config.yaml
num_hidden_layers: 12
hidden_size: 160
n_experts: 256
experts_per_token: 8
d_expert: 32
d_shared_expert: 64
hidden_act: "swiglu"
moe_layers: [1, 3, 5, 7, 9, 11]
router_score: "sigmoid"
normalize_top_k: true
routed_scale: 2.83
balance_loss: 0.000414
balance_bias: true
init_std_router: 0.0226
lr_router: 0.0013
num_attention_heads: 5
num_key_value_heads: 1
head_dim: 32
vocab_size: 8192
norm: "rmsnorm"
norm_place: "pre"
norm_eps: 1e-06
positions: "rope"
rope_theta: 1930.0
rope_fraction: 1.0
qk_norm: true
attn_scale: 0.177
tie_word_embeddings: false
parallel_block: false
init: "uniform"
init_std_qkv: 0.0231
init_std_o: 0.0
init_std_up: 0.0231
init_std_down: 0.0
optimizer: "adamw"
learning_rate: 0.00239
lr_mult_qkv: 0.7
beta1: 0.9
beta2: 0.95
lr_head: 0.0138
warmup_steps: 547
schedule: "wsd"
decay_fraction: 1.0
decay_shape: "pow"
final_lr_fraction: 0.0
batch_tokens: [65536, 131072, 262144]
max_seq_len: 1024
doc_mask: true
train_tokens: 716500000
max_steps: 5238
dataset: "wikipedia_en"
Below are experts of layer 5 (counted from 0) of a mixture-of-experts language model. Rows are named router (the router's row for the expert) and show model dimensions 0-159. Each number is 500 + 25 x the weight over its row's rms, rounded and kept within 0 to 999. Numbers have three digits each.
After each expert's rows: a language model's description of what the expert responds to; "raises" lists some tokens whose logits its average output raises strongly, later layers aside. This comes from a sample of Wikipedia text that the model never trained on.

# expert 43
router:537516460472504507487499507485481475521495493478529486526522481503484513529461482528467462500558474507464492503547454483521484552521486521455472517537490487487490485492461509459521497491512545459520508493510451545529493492525533465518558507507487468510482464526532513521501519512499523454498479517483453505490458508502488481445545463486506526518516492499501500467536492517509487475488478554494484493507490469491496481486516485535522452502494469530505479508476455489537528484480525
Description: Digits and word pieces. Digits inside years and large numbers (30,000, 110,138) and mid-word pieces like Na-val, In-val-ids, inf-lic-ting.
raises: "mal", "ard", "log", "card"

# expert 32
router:514494503471489520482469523516510532480472515481509512541553496500452497496513477520478522464476485521456515508530487453550472563500471541487466499523511510489486431485533543485502502486552525484524480489501468514489490502525528445451512478527498510496491477467498538526510504501461538465508465546462513508496484507491505494454517486486505491520517507469519509511504463492512453469457452527510494544518503502472514468481486517493527496459484487483487482507485480471537514477516496
Description: Capitalized name starts. The first piece of a capitalized word, usually a proper name, such as Ra, De, Co, Lo, Cap, Re.
raises: "G", "B", "TC", "T", "CA", "BI"

# expert 61
router:518469504468507466499468513497489550504518544510538533533527484503467499497461524509459547527506513517436519496483449498540493528490494534481504507511493513475462456494480507489524504446509550466577484499518511526506512509531521491484532498503466480485476476503503505512535481508504553472490486508458469494497476494489473507504522473499491505484509479511537470509489479493479479521480461524505499524487513486482497484482477504568543487510495480530456488514460494479532562462496497
Description: Name-forming capitals. Capitalized adjectives and pieces inside proper names of places, awards and works, e.g. White, Grand, Best, Sunshine, Monkey, closing parentheses.
raises: "right", "hold", "late", "lain", "ly", "mus"

# expert 50
router:498498497461501532493518514500501512494469491467546481519520493500461460518493456478452496489520512499490515488500449500522483546498478518453483503534492523486511401503485495475523521488510516467524509469529454506472498484480512468502522469529486537505521497487530519510482494539481530481536463514489481503542486506487497475460537489500479500522525475467493493488509486501465468488440456545513491513504487503455495480508520479520551477506522487488485471500487488448570522480514507
Description: Capitalized name openings. Initial capitals or syllables of names after pipes, colons or commas, such as U, Mar, Bla, Da, and pieces following them.
raises: "lem", "ence", "ness", "cc", " centuries", "ries"

# expert 39
router:512541465472533481495438531547487527491514490497536499533491474467485482540505535555458450498519475517515487489503495494515502551517484507488489506512476456530501498462478525478528493495499504501531484534531476529489507464520544470479516503500477494507469450521534522497536455527452545489511492531489461502486478506526453469454515459502473482513529507501527520482514472495513528471464498528489472500529485500483528478507492537542511505525504489498513476492463487473519509479530536
Description: List dashes and linking verbs. Bullet dashes starting infobox lines, and connectives after a subject such as was, were, and, or, went, came, via.
raises: "tive", "ency", " location"

# expert 7
router:515508469444507505492507531510495526505511499499594497522535476494484486505488483503490499475495509481488484523485482525521516499499474532469479500503506494485460433507532508478512500450527535473542501491516480513507507475488527481529524510513475519509501514487509505484504539510484535500518465532516475466518505535518485488472517496487469493508496440466502504484522428495472485473464477570522426527522492487506542499531493519528529497489472520520478516476472508454505527465502536
Description: Foreign name syllables. Syllables inside Slavic, Baltic and other foreign personal and place names, e.g. Z-dra-vko, Sver-dlovsk, Ža-lgiris, Kir-an.
raises: "hood", "ry", "land", "rie", "aged"

# expert 63
router:502504481437519549478510513521521514459494499512570504523538518500470476492496476484461491489513499557480507502511470444533479544495483492457483504499511543536485435502501523476509497490539491497524474500499445500496491515513537446484531473514475519484497483498513537500508500490484565465525460508501470482508484503535489501479508510476453502562485477490505482501529484464461476471476484516480456498532499505468509493511494487519520480512487515493469483516489469453536504502492514
Description: Capital initials and slashes. Single capital letters starting names after a space, quote or bar (W, R, K, C), plus slashes in URLs and IPA.
raises: "count", "e", " however"

# expert 55
router:541522495487513516497473528476518530479520533528544490541542536491475495492496483500504500472518482455461479515476478476542491528497508515491471493490485501473507453497444493501526535489530539469527467482500497538491481489499528519507501496508463495496515488507517516461470493533482510480485460532472478480534472515474477482478540451454451491489510495515506540489542475473478485499461439575501491494551480469484498492463501533552516512525502503506496492497460501504533514486499497
Description: Narrative people words. Pronouns, police and crime words, and verbs in plot or news narration, e.g. his, her, Police, Eventually, publicly.
raises: "onym", "cel", " partnership", "ț", "ography", "cade"

# expert 26
router:491494508454517497485470495495522543493500527475520542539486488500482496504489491463493500472559477481494514552489474472523495501496506536493467459511484506505515464462496481498490546509503537472546464462513500506523466494499520518452491483535467501500497481490495511497517473532454568476486464535466471471519471509488486481489529440441464479489510464475523525482503486473463511458469442504503498518565491504501499524480461497524504489511517532496492489512486515500521488473522498
Description: Object pronouns, career nouns. Object pronouns like him, them, it, and action or career nouns and verbs (moved, returned, contract, season) in narrative prose.
raises: "list", "ing", " from", " or"

# expert 62
router:510510470478539482512504505494509528487518504480504520533505464511469504501500493504483529493503513527482485516498476505506488499520482508464451462512499517533521444487441488479558532504513513500523493517506492497482487483537511463482506456525475493494520480486480553476530468512462541450500475535487473512536487456515492458438510441464499482513519460497498479531514470491512490491458429531481486520514487530497522510488450507501549495513498509482503503537481483488532535534484541
Description: Noun-forming suffixes, apostrophes. Word-ending suffixes like -ologist, -er, -ian, -ary, possessive apostrophes, and agent or field nouns such as artist, owner, culture.
raises: "s", "ist", "0", "ient", " Other", "1"

# expert 45
router:499518469453499527502508497522515519484500514475572505512508505519476551537480515507486489520543480509505514519495447521494467538508472535500503508529520490509471469482485534487500491495529535480520507510510480526499483487484536498465543462523492492493502513525515519519519525520475564461513459543510476498474473535530494514505533510473460473490508457478531541523497462423480492509436478528496466507514495508498515493524486528480535489528482538485489513482505447512531505474501522
Description: Digits and name onsets. Leading digits of years and numbers (e.g. 1 in 1976, 2 in 2016), short capitalized name beginnings like Mi, La, Lo, and Yes cells.
raises: "us", "ed", "bb", "is", "ob", "ist"